From a checkpoint of a small mixture-of-experts model trained on Wikipedia.
Size: 11 layers, width 192, vocabulary 32000, 56.5M parameters.
Experts: 16 experts in each of 11 layers, 480 SwiGLU neurons an expert.
Training: a variant of Muon for the experts, 6096 steps.
Below are experts of layer 5 (counted from 0) of a mixture-of-experts language model. Rows are named router (the router's row for the expert), gate (a neuron's input weights, with its number), up (a neuron's input weights, with its number) and show model dimensions 64-127. Each number is 128 + 32 x the weight over its row's rms, rounded and kept within 0 to 255. Numbers have three digits each.
After each expert's rows: a language model's description of what the expert responds to. This comes from a sample of Wikipedia text that the model never trained on.

# expert 4
router:116124115082128140126156116110128138062114160176107118165124124081160111146144163127168172100080173034096138110164183098135163128114153109140157119148130133113122170133107186155110139108137090
gate3:124234106077103097098108105119105143086169088126157134098125115148115177081106118139148118066128143114115154177118127080111166121160152163116118138096100133086194106107128142133167124172103205
up3:133092118174114164140164160187120146201171109137055079114204129171057116029109132140108131168139177080149094134137114088102148112097116099102154128107113122104141145161114126159113149141118118
gate4:177137182102100147146075157136128122142116176083203130160149110155207113091177138163137152088150124139155066069126065168207138127135078122107136112149161108142174082154145032114084129147106170
up4:110108110138132141092169120155186173159138113159116084112144135067174171130145167104119137120132145167097151210166141177113113065123134179122186162113146128081111138131193196132171102126119081
gate5:123131086074124124120149104185137079140145162110164116138148130123147099090159115179144140118132133143062090091106088194132147146165130166129154117164113100148099123125106119157122107167123152
up5:061157126146079169152157139143084139118079134088162093127105114105148177144146108126091163109098137161097131093067104162085120101068127091147097134192123088091153153164147158188115103107137119
gate6:049136171118118106105077169124113110104157118107141100115125146074179172132093104131009130147190086178107118173138137118141071160114138129149148079118149130140144127182196144109063140141103157
up6:201116174117119153134153132127120215151119127149078110165148141118142073171136130159130160179159138153174143111154044114108185161178199154130150124115135131048159159146127131214170152118075093
gate7:143087061150181135091111157116155143107124143159177116173087143173139098087142114150143128136131083129168133095213141160101177109165110069120151096113143152204121081079109130089131111148090143
up7:103179114102111121166120135110109128168161113166118096131146147182066132115152153094144141154136100105123178121072120111150085119133138128121160144194142130052154100180085111103060152148174121
gate8:088111160143106068089084148133097172123185095068126128153072130111184109151154138136077159138100125135152141120157173094126125099156148117140114135083121131124139084127164088107127133092120071
up8:053170113088098091126152156124104179163084121150163106177104121103137137118125090065089148082088118117114127123150136089101144147175140116157132083106139168126101075166126087162138110135142104
gate9:108158108144110156171072126139154104080054161092137111138063143129082100150112092142106087163077115106090158156151133127083130126108103146156109059122105142114130157198180126105079091090131131
up9:136118122136127155102106161104124151139074067095154168147137162121112156086154128134125152188125115150180107137129169138123112123102103073176060158128114182159071091073120142113185096190136145
Verb endings and reporting verbs. Past-tense and participle verbs and suffixes -ed, -ing, -d, often reporting or action verbs, such as announced, described, ruptured, made.

# expert 13
router:113088139054162137116164117140098162151157079177117111145127078218107137079095087152127134126119116140105176093130145121167122128163214103126105142150119147082182100048158169135107189126109119
gate3:145114147114155090099124154135120108144127123116208149096066165110087134178131110153160113169143180172154148112149105105116122102147173106173073135154124197163125100046087091161131123173103116
up3:183148040113165063155183111161080133129180146130169145074157094088125180120152162132195102121117108135137155062144116067143126084110155061104153171179144075108102110122074106109159127093177133
gate4:124159127110103111156078059103072099170068126153084103160112174155108150117115151138069090168132164086104178151099108153150102141174126132135108131130144129107201089102125107111163128105142089
up4:115074137125096144078157135061156100164162146164131149191115165129106106087150110151096130064098146086082171184136113150147148188143117141121157158137164092167175153161093111113188122124174212
gate5:136162167164134103097122148111109187097132117172162109137082160125131145143158127126123128134127156121116094125175068075101168115169126121131174088160080095084101134114108106127082116128115092
up5:144133159105124120117112070166133113144201142095124183156122141154106154148120104139188106123079125115118150101102136118193123199079108132056181172115155119139141110101120162126129174219133174
gate6:190155112129174143136097159172133160090176102103138122140123108135056071133098160145079159138131166123068161138109092084181136073163091098109071172137125123137171137147127114090139131132129106
up6:141105122120175134138126141158144200157113115142086150164144160117138146170178139113160084162147117134162122114114113105136131148114096098127180170114074147125138114100137167138128086121087128
gate7:076135195180101145158035134119119102109111155087144177149210129132154119210086098154199115144155160096072127164095133121190130137111099115173130120088121140121114147096053120082137081126110136
up7:153123148083092116078171110157069140151137094124151145140159187135062120156104168092172100183133124172113089138132141129198068132166113139123169110094100100082133191166125136158111095165114088
gate8:127145141128156165156133110127142103090136208134141126151086099182126128146076144122146117067124136163126142148157101101127147156170157085142149143152128151136107098171169181080125189147132081
up8:138185175188119135123151142123100072113101097146098101104154136112147135077157157133118100097160164105162096081075171171098131160091162090130137092132102134142129174121148121111180208119164118
gate9:154098116128101152142121190153109091122137123120118131163199152011167136071096126120100120125110191127148109106133128114163120140116134142107081141151075131126048113133124132141124124121042098
up9:130142095167123093164147154140093150164156151161150172183149105093090148096157137086111123152138178092140098144125064123136101052094072108134082134193141124061139114171104103089156097117104200
Table cell spaces. Bare spaces, dashes and numbers opening table cells in election results and sports tables, plus spaces between species or name words.

# expert 1
router:160133095122171093210136169149061129119129085137076144126066154130147135193134126142131187178122080197126138129155115089115145160106134102141183092146107083150130143093135163094084107113160140
gate3:142130183155107145132175162185170165134164143118161124116173108156100165112155122095131104100148188167097124150125120159094126086134171134139129128132185149178118183104139062150135085142168129
up3:103109165090158108121099133175171113131128151118118124165152192119089118128140132135153082102132166138171047143170120159109113094108129163185139151151218113136191115101165140131138116128174146
gate4:188121100174114135101131111095155122178133079110079124120115086123184138112118091163184129095121134152118123163090140142112131134100123149120168061150135147124137120177096161123132077187157131
up4:111151096152115116189125114141164143132173160140136134131157129161141146149171181165107141108134141139111063103156152079102152056132110138088065066116171124187183113113112165158121129148171137
gate5:098104086185067123113104151169109166142196105163113155118129129154149194150166110120185124096146091090178085102079074140121088075170096101160094078153140056108136104117156177103181165082098100
up5:177132122072196137100153098149110145112161109055136084168114126135101124108108137169148137129135131126090082113184192141162127176131164113132172106131121179162108172119162090130128095133151159
gate6:097127103127136146137147048159115103175131085111151109085142161113161142153123190154095129123144156141229180118147091146145135101154139157201143133156099137128171080098104098157149130162132070
up6:159123113139088154174146115200122129166111092093132142117120179111150148223159159184142123112110125121102137109120132107128165123084093158135120115119111138089114149128063081127155163153133085
gate7:173077144103065172151123182086106153122137171117115124105103110147058114079142095144123136156132126141095141075130099086102144122201087102130086105065156152127088104129160159153129116218159114
up7:151123180111031141155124146082137115136174176116082163136102123104068105056153095145119101150174122147095150115122130095117124071189104089140125127055155150150081134148193148135120089212136126
gate8:117129115149179128120128152128160034120122134088113152129053140105117102118118126145117146122160113132113108162137151120073105115104143120082152124151149120160197149118088182125128158144160123
up8:110097136093101121146098119138075097058182071158171156109195092105141125133134175119155102095114194114111143090114090108163160126091141087139180164130166126188128119131139069153094144129124089
gate9:129161045161157111149152180116182167136123137119146171129092155128136047163116121172135133151108206108072192116133106200131131129157104109137158149143107223130108154140102101103160127125106142
up9:125110086115138134077153044108111072185118105155142099116116108113130040140100164091096122153107107135150145111102156085146140115198096129120121101146130172113076161110132111121144129131167096
Sentence-ending punctuation. Periods, closing parentheses, quotes and line breaks ending sentences or headings, plus section-heading == marks, e.g. ")." and "."".

# expert 8
router:140115088114089128157132149146113121126081184171147126127129114129093084122139108105143018157094143096140125181101145168099144147110112169097151160171111184090197089104149047125145098137094152
gate3:180162114100093148118128194142097164154151131173119134133145144147189119141097088150194145180139121109097127101119140174096137136160085127169134160161079089169132129105124118151124148083156183
up3:097127183167176093113144105110137177129129090100084132144174082160141119128100132116080149088073154152135144124157164134164100104137173116125123114110102072089172152110147194098071168157067102
gate4:147110142197128124127176104116131120114159063111109096178190180097161124124131116151103103135205155160071107140138120142138115163158054112161080131115083124103111144095124127150172089096164169
up4:156081121111179132112118132090114119132154093132207192187179096173116090162118171054117099097100144130126141122102131103165156059136093104146099165181095131149130153086153064152139092121176114
gate5:067089091108112155200116153124154104151111170115110136131171129140184070112151135070095107088123183107121132108142112066189111111174204160117126154140091141141142148158116106092117130113158137
up5:127115126145126152109131172172100107136119154129174108133131101133151118112139167135102102083166175174159046110162101168189120142145079132117162114104181083117142089117173131146115091134117064
gate6:109099104128162116115102092149131096103151116164111052144074087189141146133098107092113151138101170164120118122145067092100153130082111151100100100144126190086119101198185089115196152143133181
up6:123164161107172174161104096134098154127111138157136190134181149082108157155127109141189113066145115108108175073081169137096103159127132143143147129074148164193097131089126150136078112142161079
gate7:134139171137149096146177114184098131155070144148118131145146096135022161083136154151144144137107138081112126100169158122094165050124147068087168117136095125186127140161145132145123157135126137
up7:123168077089119185111129084137113116141124122151180137109112120088157149124083134166159073105185134080176130161190144086108094166149116167129132172150140142129134205174112173145115126162119111
gate8:044078173117133110152151088102148090142123154088102132133128114109093133135157119119160146165071085103113090142164145108086133166081137105172118142162098108121122117123091137160172162141114155
up8:150142137076102159125097162169126163121143051117119148091106174141122072174109095130099102122149159153101134181112127147117142084178120107120142087110091152196089148165145104083092068135143097
gate9:182119100095123182124108113074148106130081149101105160160130078177177105149156098115098150075164075174118097045121108121118102138108116157116107000132144126147102094100028140109101203097056105
up9:117058077090171152129127147143146088124161127125062148117142110151163095174146128101102103093128138180150119133139073132173134143104202194108128095101162108138178097124052088129116160138059136
Commas and articles. Commas after clauses or years, articles a/an, conjunctions and/but/which, and infobox colons or pipes, such as "2025," or "a few".

# expert 0
router:108188123092082120152116160140170097110109177135037116152141106085094095127071160120172143118128112187098166125111070078114159116137072139102110189126130136174093084193134103092128166128177110
gate3:150126122195124166123129115169138127158165122156125138088070150148095107110083139114078072077126168113072124163166137100132130107115124122148146116078172149153189101120129179174143144143133119
up3:128121188106127076126163125116172121134078162115152094114148143158123223128104162164152153143130135162157161183067117114115063153153169160117129168154141130194171166091200117137110114136087100
gate4:114136136076094144175103109123171081104121113108125158165078111113036126141156173134149104148146063173119093132122111169113120145101153146130080143116139154151115177152174126187114093134134081
up4:113140145141132145092159117152117151139089076173149074106153166168115119146127062159112132129178106107116140090089107188151138191117194114158098174136157117128128107170093148090088160169127116
gate5:119136129200102131126156074196173142097096082105136122181102070110179089063116124196122147162149074142140200159196068057125138131127143139149142126122129173097126107127104159178120143153121138
up5:100142177140142078070111113085160097081167125125094129116163121073111106147140138106097109127132106099112153155194081161136104116154068182141109142107134095117146168108120102103087154127119095
gate6:150117082127148156145134099151162108147144102147162098129125195123035178141062140191111120132114165122156121066088133120069136137173062112124165147125121125170144134143100153142100113153147133
up6:127186127173158118185132162183148093153108117154110099154060105151134114105175131153145170151086131147107103136064124133094203126105128115172144093159126131176135120167118153153152089131140137
gate7:111128161162117146137140148124124134077096125161104132143104137159089104149139126102153160089092140105074124135125132142100112132138079168093090154097111124112170116202166132117191062108089131
up7:071072137122083064152139159115145130115113191112093065107055164140112135150082147118136131126116124147127154153095108139090166113117136079130111092164139138141203096146107125123137120152158110
gate8:118210176124134122101136047144099145150120136136129141125161116139099091131083124091145118160097152173126118095123123101102162102178164139085106141096126103109153173117204148088103168132128108
up8:059136160099125097079130076135159071155206148175126087073180072091123113111109131146142093132136104072177092153116107109133124094149121136127134150137128162088189165085148175089112118155149101
gate9:133112149104108169129137149127163121156162147108203166116057115110121134118153166092098114123158160155119099165112100101121140097076110105178082198141141162133132059190125150123110152175145174
up9:117103102089120136155101068095069112147111187179111092130133160138167117092150110039100201081122135110151119158129134118120140120118163128184149121154163114085099135186112119139172139150123090
Ordinals and event nouns. Nouns and ordinals after "the" in sports and history text, such as Second World War, 2023 final, season, Cup.

# expert 3
router:122156191128171143119137119127110151087135133093159138114162167152166124089133079107107161110204159181112107163123104120145099107163108067124092113052151163169116116146148170162158116104071131
gate3:124165120162148107111106166071133085111077099174127114095143077155103119125126075101137074098077138102092163111165133114144117121145146103112122115155053118124103104107156180112105224200107119
up3:136141145107139138148101133122112131091129077147167078157143188155108186112137106047111096139128156111123144119076148132157102114141117101170173151094160126107147110136176174105176190160140088
gate4:118147099134110120110142208179115149201078152112133123120091154185142110118156175099106079162161149129095161162135124124195133080166135085100093135111069106180156159140139123113147089133133040
up4:128120094088093184110102083150107081058096128091147133119112075094168150126195127094159162131044169126109155140170151099122110088128086117077131083060178135119063070127111116138139139168140162
gate5:153086108086138153142136187128160117117067096146122128091126144047100144158135148087141146129073109112145062163131132157108147164153112121149172109146103149132175137114058140072083105191114193
up5:114023145133101073127157130117079096051108087123089183089157204045164146165128107101093120093106183088094045147099115136123154116121172155127200131117101181125157164159100114148091168136091163
gate6:092105108131151150178110160116193138094144130102124120107168155129130117133134124052075160183097190142142154150136114149138165105136072162145068117124163096174139129062127085093119158140156109
up6:130147169106093105135106089084153123181116148133096091116131079122111135105088140126127064074113154112155130111115106065077113091106125135105140112115128139139107183101143130144140175161138166
gate7:110075168095139093154150142192080178100151138103148154128177116190113103099081100123115099128121146142158182086102180071083123110084159103127124129110147092141095129093104176103080151059117136
up7:177105152108106187104132105117098140099129119073130119120148117179124164065095083118148129123184091092135117092134068167091176068088117127103161123128214159115194126135153115088133113151128094
gate8:157169158186091107084136181147170137068150144084156151146071132137135085077108090127124176111074149111141114159133074093119112166194123122096164145143072176149120107134093144102118160118107094
up8:128153233069112152108120099159129135100116199116128131127157101082138160169141058162132174094188092135138061165173146151088151182083124100095160139137185122122095166117187108116160087077097195
gate9:135153064064163115151107142138116139137187139168159133192158123159102101055120139101177112126056168155140103146081092136133206104173098112095125100085145135145136070129128135176090067115144133
up9:169106139163143130134124159071180171139078124124151140085155122115094160141147098128129152141142189225132115104091102124128199124097108116144108079135127168123101066116108096136096110139173172
Word-initial fragments. Opening word pieces of split words, especially prefixes like re, dis, un, De, plus "See" in "See also" headings.

# expert 14
router:121150116134047147149169146113090126130151109128171123105127176152102159099137125152149122125099075164143152153100081069123120146095197120193128135117103086092142125169152122118065106127176157
gate3:132167110066111124109109147102146147087173124138106086116129131139175106098129072158076168128141134171123176064131139174077169109159148139107077147119182115142148090166130164151109138086174097
up3:122131143137107149139148137152073128134117158156120121127079114104136120146165198084185111149132120096177083165131139112155115127096152141164176076120087179151106150125170097115151172119047118
gate4:123141196157159121086111144073143118126122075150197153127114114133080140144104119129142098157154162110138119050133066117069157098130133100114129123158163145115183112206122191116182147135199138
up4:164168148168131111121116143160133045032149176119109094170137140152180174104108179109123132090096112093142079153131149109123131149129125104105164124098106071130086145159181134160146115149116128
gate5:130123105078123088129131128170122090097164188043136178122138140163164104105171143108089095165092102152060113125086198165070208114121173136132153110135126097125091176154107058151134076112111149
up5:132142091162154192108138137149134068094093119098148168128135086157131083088163123155137154137156148153052085152140132095096218125096170179133138129152124095178145164113138115137154078084153140
gate6:152129088087166156135166124130124098171066184126127149130104114166107125135098123149090093166136114093148121150134150050115144112057173093094132149141160155122128124121125148079130174133174066
up6:093120132103166114120092080133139115082109132057173193148141105051128138048099133113102125167076098145160136051088109153111145128169136177148161100127150105099143136104099130193140150073124156
gate7:136105089113147070116146149132178116223168135129149130126166122183145084113141090063146083142152101140098135119080115114078124140118147171108134171098136087160172153080098079076127137125164099
up7:156150160095138127235135166157135109077104159119111129153201158084139197162194111127093120176134151108149113116142148127123068141160147135131087144180135110187076147124134166160205151084111126
gate8:133124100151136098094159131119151189184137142134147133162132111148095119148137102115170095153147112191143072129121096089119100168191159179143159134160135169181062132157036134114099149120148138
up8:132156127123145180129139073144115160147130121137146156060062129149106102132099150153148154133098140143144133145131204112123121120165170092140118149105116180060147096109066192110134084177106149
gate9:099119121168126185072175159160160106149152119116132128168129166120094102119076103173145088167120129125077072141144167064134177196127144140058116084166100108132103074128108104121101128101124163
up9:100130125131111106119155118094112077144175137080124170162106165134046098157056151156097062101126124091103093201109127097105149181130190202166124105116103132103154114131128094147115098157162140
Parentheses, ages, name pieces. Opening parentheses with birth dates, ages in infoboxes, coordinate marks, table digits, and middle parts of personal names, such as (10, 65, ′.

# expert 2
router:161148033098135070203106147127128143088133109120182129164150119057108159153151137117149101088106168175072105101132116093110172153137102100086085115081162160147097129146108151091110110142153125
gate3:057107073119132140137197168144066142129103122092126044095109156143098170145135166125133187067111077139160072107127146163118113150104111172140158112120113169104162105090100167108164138094150145
up3:133168145092105174148131150182098105103169186149129087090113131137116100134149140152136118116154134110126161111160065177148207140128116138146108081103122157119126077146101155074087135146140129
gate4:160131108116114095122137169111120146079133112104146118138102111130146127114190061115138107111175071145105051194099067157138137099151177161151158130129111136132141127086137074182148133093123177
up4:133109098083113120091099105081136106122168066104131143150076108111086140107201092106098064106140079137119094166111046114119165118101139121107148113212118155176096160071122087173127116083160191
gate5:184164075095166109163127125099150148152085159156113098120169133140163094169102109174176123131182140179086141088127146120129142106131149149039129137133073104187181135098082167098153055182096102
up5:125173100155106148072150117130177137170158164178174142065209104120142107149142127114097092098111088166103077076146182065146104134111103163080094184146142162121117090143154110077131119118175155
gate6:140138063172077111145180131054102150114139170166143089069128079124116146150125135096109124126118128102137095120129071055139111093125113101096089113127167095123184160154135101146092142179117203
up6:194184153113127158133099168117112141113141140066113148112128161110145103132152134127123119116163153092115139145112146134161189051142097158092054121086093155138081114117144105126099120213166140
gate7:135150089152214166149165144094067107151121125111128165067114131145139132123095153120093097127130112097140103137118162114107129107113083158172172132162138070100124157116118125175097075054165142
up7:146159154116153087125176165137101109157138133161140159078128105140147138077052175173114072125105144154115159056169147098110131138067104172170158112178120109101167165090121085196150113106115174
gate8:116151129135096140132143120095092143086122138138117083096151161086100183079184106163121092146112130098202113141129135107109166163131073075145179084132143141107138103152104105128136070136131106
up8:112200101107092139159148097120156107132093127218133089105095165109186201116120112126132093098077110104141112080122175098146125138147129100157163122161108110101104105070135097189124145108117069
gate9:098089111163129171150124145117138089115133129174118131121122126159130131132176151136125216133137105125094080110094168079084142104101119101170111096165124149159129146148116102108149122085144145
up9:087141147137114084147143110118100138198110161077113067102135144100146149110114115111135044133078151138102150147107061126169101159152073113103148129112110047139131115152115137126116108207081114
Plural counts and quantities. Plural nouns, units and amounts after numbers or prepositions in census and statistics text, such as million, %, km, students, years.

# expert 12
router:146123126135080128156130114131162116177058142145150088097115071140141132135170129084095128167085133108170129119114114173079125138147126164160100105194089067053172193100131117171127171088165123
gate3:152130140137164127136171105154180111125141143158094133111156068146122107188139149132119128120133128148133103133128095166129053128148093083139107151103154129118086151149142141075105137117142144
up3:137140137174134083122130139159154112101143104096155132130080095181136115173078087142122121154125142171160137188160169119119107144079112197106110143103113117076089106120126126079161130064140166
gate4:122150180140128100097091131144138172143131132165105157086192141144151140116140043126122129071117117089123124133216134088098097090167109161103094070141114075092099138149141099174079135117086161
up4:106103145151102106057114120165127138188172172140135123151163163088172087120175131102089101143177146160136079083121197073066083101167082180107094145082150114144107100152136170214081098104125108
gate5:093155039146129167154133097130058096089096114150104112104167130122155123116162172106122097145116158087128176114080202087096114070082158158167171154168101114116117191143103062153159191095156130
up5:148208166124125088141130133085220209093110192116141113158113109114125151128098134128105123103063110180074087086097123159068082067148115082107156086117119111152050041126147098139061130106154096
gate6:108130179103181158139095106173063124142130162147159128066128118074087142096117129143084146065159137107112126146138133136156122143128213093116126140124142112166134051143150107150150082075158076
up6:085148105126172108120075128101088125056205134152194133131152137146093140136183093169124212100147114123100057170168042134078134116115185139161068136146142175138174120134149090125163155089135174
gate7:151103145116158104143149186157119120168080148155195134139140130145099084048103185135133126098080130138113203127127102109174138122134078157147087165135147087154159128114177084106114169068087125
up7:149101150131076083123150100094173085093122128106109141158090105101077140125196138057127101161165112099110126113131085119112146182126107092127106104133103151178161136183146124205122127135124164
gate8:098146067120104124096179113162133164163113139161135126160136130121119117080133098085106122142105155167115155190120168137098143146107143154151122065131136148124179132130148063120137139114099086
up8:155145154198150134106081152155101123186164175182128109100192104126177134156084103151089153147097132131111074105092127087120135137085114153166107127113091097110109192128172160151178113122118186
gate9:104102085115161123065132124163151163100171117188107165080067170121169132118125111156148095167111065157127129178071095162096125179140113139185181123170112157152105068099133077108116169123158141
up9:099081182107165123099149083149158126122157121108151164091109104104106080160092117112132056140129153089113111091095102137099126152149047124147137151116130126130085147166116149124147179150173110
Conjunctions within names. "and", "&", hyphens and apostrophes joining parts of names and compounds, such as Food and Drug, Electrical & Mechanical, back-to-the-land.

# expert 5
router:073140105102121178181110088112143081174130124130143144047134120120130102173125170143109162111148154141139172043131165125136125168122143105133122126112130065154072107149120148070167172116124124
gate3:136146147106114166137118075145099123087175137136178130127168149151097118096179114134123092135141143103137132106082152120143185175122174134141091105117130157085075146085084166117174210162140153
up3:141116173146102175176144077209094013130127142143172150118087108089086174097148091137116096082134145152158164108133190080100186152107146162095091090066164128094103139104105165127175160132151125
gate4:113130116155096168166104114142112112125073141086075128160125109161076077178122165094129091158209097104109165149120091109077082117157058122110166147119156098091086086154089147175115078131140173
up4:077117112129136150147114108139113129151105183140103124191163077108166086178175116099137176109109128154135120125104105088147127135170050113188129160095126108148150136149166153103093146145100139
gate5:147074159122138119061106115112150141149065100167092159130107157132160145083121137087101112160130144149193140083110093100113164105151123159143126094124176082102082140159106167122094159069153090
up5:127170138193120146204195108115124091107161135117159149129081113068166139130104121123158123088173099133137136079143081140123103170120079131153184142150119117115118144173147101196109173154108133
gate6:150126084167144072179113134137158081138150109176201131144110104126140092118182092103178126110189094086113145092125176138143118127142073058156162104140161168136122174125121160155134160062112132
up6:104097147082098102114122105154112163135123122111147104119180107110069103057062141133129123180107143128128103135152104162115128140145098182078181144100119151168110090147126148123162215099185097
gate7:138139082159091137088149121084109128105092184127109056133072126147119127127157074113079133124131118080115095120107108104102163103155143109127162157114101151135162104107075145149071101106098076
up7:082126167096159159179111101159150132180109128103116184119114165151052183116122148134146140115165174186173166106093160116136187079139092160140111103106140108116160139134105196148113110102163136
gate8:122116128095131109123119063127096140151159108124053094128121120126159104163140146197097170059154139140145139115123134152142113138140162167133106107188180144157155075138131110175143115114147140
up8:158177113089191112109098151127162135150175131160128149182156145081166109113110148132150078071126099117106121179117166081115136159174123144132141120129150107114189153111130130140114134170170127
gate9:079145190125104086137050064082134148117152141112164167146090141158119100114132136139094141052097156140135106113206118114117088085139096123200078133151181141148101094090147149118107130128098139
up9:152129120158091119162080143111068157138103148147113162138121127137108138123111123088130102153136048111143080148092053126105061075014149134140143094116168141099121097138084078119145140153139038
Line breaks in lists. Line breaks, list dashes and heading marks in infoboxes, tables and lists, plus country and position codes in football squads such as GER, DF, MF.

# expert 6
router:067117123058101130180132108121112158158060101103117120118109084203083120137168148089181144170083125123186135130097093151138092151136120129098159183168093086034094193114154112143109128115106159
gate3:149133125110151123190052178127064172128118187115174143139108167128186110132183166125099105120099166136103114119105129149127096180145090128172093122129116124165143134158151069060124140099169132
up3:130129114184103119123110132175161109161107090131175096065110125168163141118149149158168173132099128114132100074095177153062190152159111103159108148150099147091158153115182162108119111136121127
gate4:136114141170106104101152080147154148136160133103117134132096145152118173099146120116044147135171155099115154119139094140113100117155153134104135101142098068131154168121138193123130134127054159
up4:116102055160110137154110142114112141134107109095115131207105117123131108123131104115158133190112093155100153075062136155099125136126163194110164060111165071099142149172190125101122136110127103
gate5:195145132127084185138101183092161138135134124186167120144091130124120120146151116177108119157093102087124065167121137107116110168093184130130122110119117109158118153178160086191174120152139127
up5:094152158097170147168151128135126097071094097077119155125091131145120118136048152133091207128110121115123125083101160079193157148082122144123149126138063165210132143076153170073112054155168101
gate6:104138129133128130147136135103132158085161126138153106130108159109103142149096096130164150159156144128176157097141122067132130116183104097148172104113149154150092091174084130115103127133079161
up6:158157105085138122091142143065108103101127104152148134134144147145072144120088107164118115118157112148082139148141151114072117168145133119200140135164160161120046101081116097131077135181097152
gate7:119117113132082128126137196125172113114142126110142109187126116116076122158107102154116158175134111126097148163152149155090128147147092112158156098140169150151115149137145097204068101127104145
up7:078177150089077151147134116141155173161104110154078120116071119167155148115172144171152105124104114109126118162118117097132071126210153133140121178154116110082135170141031173163140128081153113
gate8:133155086117154084184092076133136155145160170073094078164126149096117132104090107130052124100115113153138111147055160158133087108165140057183115080117155137176100133156124138059087192164100117
up8:157133160124206126107102142116092126150135094177110084134122099202119139086168089156114139137107182064091188168147071128115172100148152134107148101131133117086156150158175114105159058108204200
gate9:169106104124082113106106066159122078133120135133207138150143099137096125151118193107140144142142160147131091123088113132116078151137139123115167088066068138112139158113159089106137109156086131
up9:079128196119103093128123135132122173140122132121098090145132098201129107160107139061111133181133102096127122117160110052152075071135127111115130141109118120181152174183087109185106124171116099
Table cell separators. Pipe separators in tables of numbers and scores, plus URL dots, semicolons and track times, such as 0 | 0, .com, 4:43.

# expert 15
router:108189106203083132099129077126134118190170152101111161132131143125169127158103175099126105137164147150117116177139127107198110118154156194140146073089135141161162116137087050116147068161070140
gate3:126140153103158119102109152140148102170154148159149122024192152111173078116151125064162097130120168163102098137139202136098113161148156077128144114160121118136156094153168131131144106110173153
up3:131130152163119137099090122129114119135072131109124126125166138129182101087172182066115139110086127165076120153164163137125094132142172071135186152155101138131082063152112083142107099166113086
gate4:092127171147098170140123149095137074166117062111112131137127124160067151107184148153138117144081166107135089145111118090101105104104113146168104109091127169181161152106144182142120099186098116
up4:160109152138125121133125162110154098042218129121115110134175174098177077096142102143135112096113170159159061142158114128117073193195135154116101169121099092157131098146160116198088107114143096
gate5:120085178089081144142097160140111092187162094053122195088080092104085126149127129117136078150108135167161141130170075100110139115100120161137138139174144166147096144028128130131119138156088116
up5:113151151100114132131124061098105081098110135144123070167101109112135091179156101131116107121171146146178178147104179096083133136152109158172111143114103136101158109163096100104147135119106179
gate6:199138158106075131138086168080133127104149145148148111081122125128128140122091111116101103113092135143059086138118105071151085125125168101165076093120134181150139142066112131081166143155092119
up6:159123131132193184234112154079204115154139156117143173069131110121122144115157166153111142135098118145137127130120096130152084088121104165102043162107076177167114075073114126134122175115146141
gate7:152169133181154166136159137182175155156138178162115130082133097150089122157120159154096076203123100090168137157088130143106128141148128122144157092169152173119102194117171115091097147097164161
up7:136118138123162134124125082161122147046114110111154065102137174118146133176079138085105150153156147129123170131181118109132141177129136166137159102161078123145101180166148077100166144141146142
gate8:081174118231158097136131146140144140119144084134143098141075133112083112130148153148065106193113085147165162168094107142153121099140207113152106161160160124133103136131139155157092143043125123
up8:159094146101135081096096165121177138146146099095112071143120135136127085143103087111141148083068152152118162078057097099076056146143162146112106162125163160137153157167137097185136129174155065
gate9:164110137157119132124127112102065082150127107128163091092132147107150141132128088094115147152088166102085119158190135102116082119088070142071086114090136120089087157136078095106133112137150061
up9:077112137197152172158082167141122158132233179084179132148138112159131131148154135108112113120173094080074118138097124215121095110101143160142167108137127108163123157164094081139133149107115130
Articles and list starts. The word "the" inside sentences, and article or marker tokens starting lines and list items, such as The, A, -, |, "2.".

# expert 7
router:135131136158174155133076131180172071128169134108156152130142149143200111138113155138064136109090186137131103104131143150123146107181113122125119117142108165128076095163097119167165081102114147
gate3:085102203087153158146099123171130153130176117150128074129137112131121073158162110053123066122100121163121109153111180152127074118148123166140126139150141089065176164141131168152153162149125095
up3:097090180147186148104091090084123123099107154118119130190171176141121153097088132090168100098129102164072168110102157168152123099181159124119083050128119096132155144129127076072157157121109163
gate4:103151122100127156199157114164171102098125133111109164134177092136158067105126138095187103165169123092116102150164223135076133141121112120161143121102102141118161130128132155162126142162157067
up4:092106047169123113081167131140099104171099116120060158118095141162132159167126103121160140120115110118138146129129109126126138089157124078095138190154161139119152164102151042123125177117149105
gate5:105096082127136130079144121129080094102069166192119101093140134161179098172109059177146182124165188149185154151221107154136121135176149125182146086106119139155146113180089068105131117135156143
up5:113116102141123103153128119152168082058050219113114171114070178159128139145163149140151119198092105179138103124177129116168126173133102191155159158116120158152147135132069113073096147094128105
gate6:082150147083098200131150107160120117165184100135148210160163174137151137117151101142162181160102085215159153114099158117112119185093147169149155106096109132167133127104120123100107075125155186
up6:177151165132151144151169107086124125151088116122137208103139085181077122158144144101113109111123108133103089127160137142139107154100110146113179095144148160158097133131140118140064094130169123
gate7:105144141079134136122118075130136151149117141119095069062145194128120099142178136096099113177104145072137097092173120116151144144124177107199163126155119133136195081143135093076089166121208070
up7:103116112109114168206128126180118164152114136151096169170080052128104158150121133137123115113170135157159113083096127119080086159113120143057156173153118118100106185120097127074073124115112138
gate8:171121154156085118120094113175195110180135167088118074192122128166105090107118051095111095083154132187133106083150157068056093105133113125117164137175148070139132120106136141137145093105091141
up8:106106159148145158158177120131125142127120134196115142123144119131117141118102175094156180165163073061105155190118097106117127068148085160142090111118106165122141108148133163171113117142098171
gate9:137173152160102128088161130150093131129160166143098114174092138141141148086139132126125198115147106099185131111106191125081104118051106102133131143135139108170141164164138151151101107040184165
up9:180127118104101093134104133080135145163143229140169136123162164083122113195135141102061177128143104141133115170149128144140120188120139134138073111173085099108100115199104097117193164159095109
Pronouns and auxiliaries. Personal pronouns and auxiliaries in biographical narrative, such as he, his, her, they, was, had, would, often starting a clause.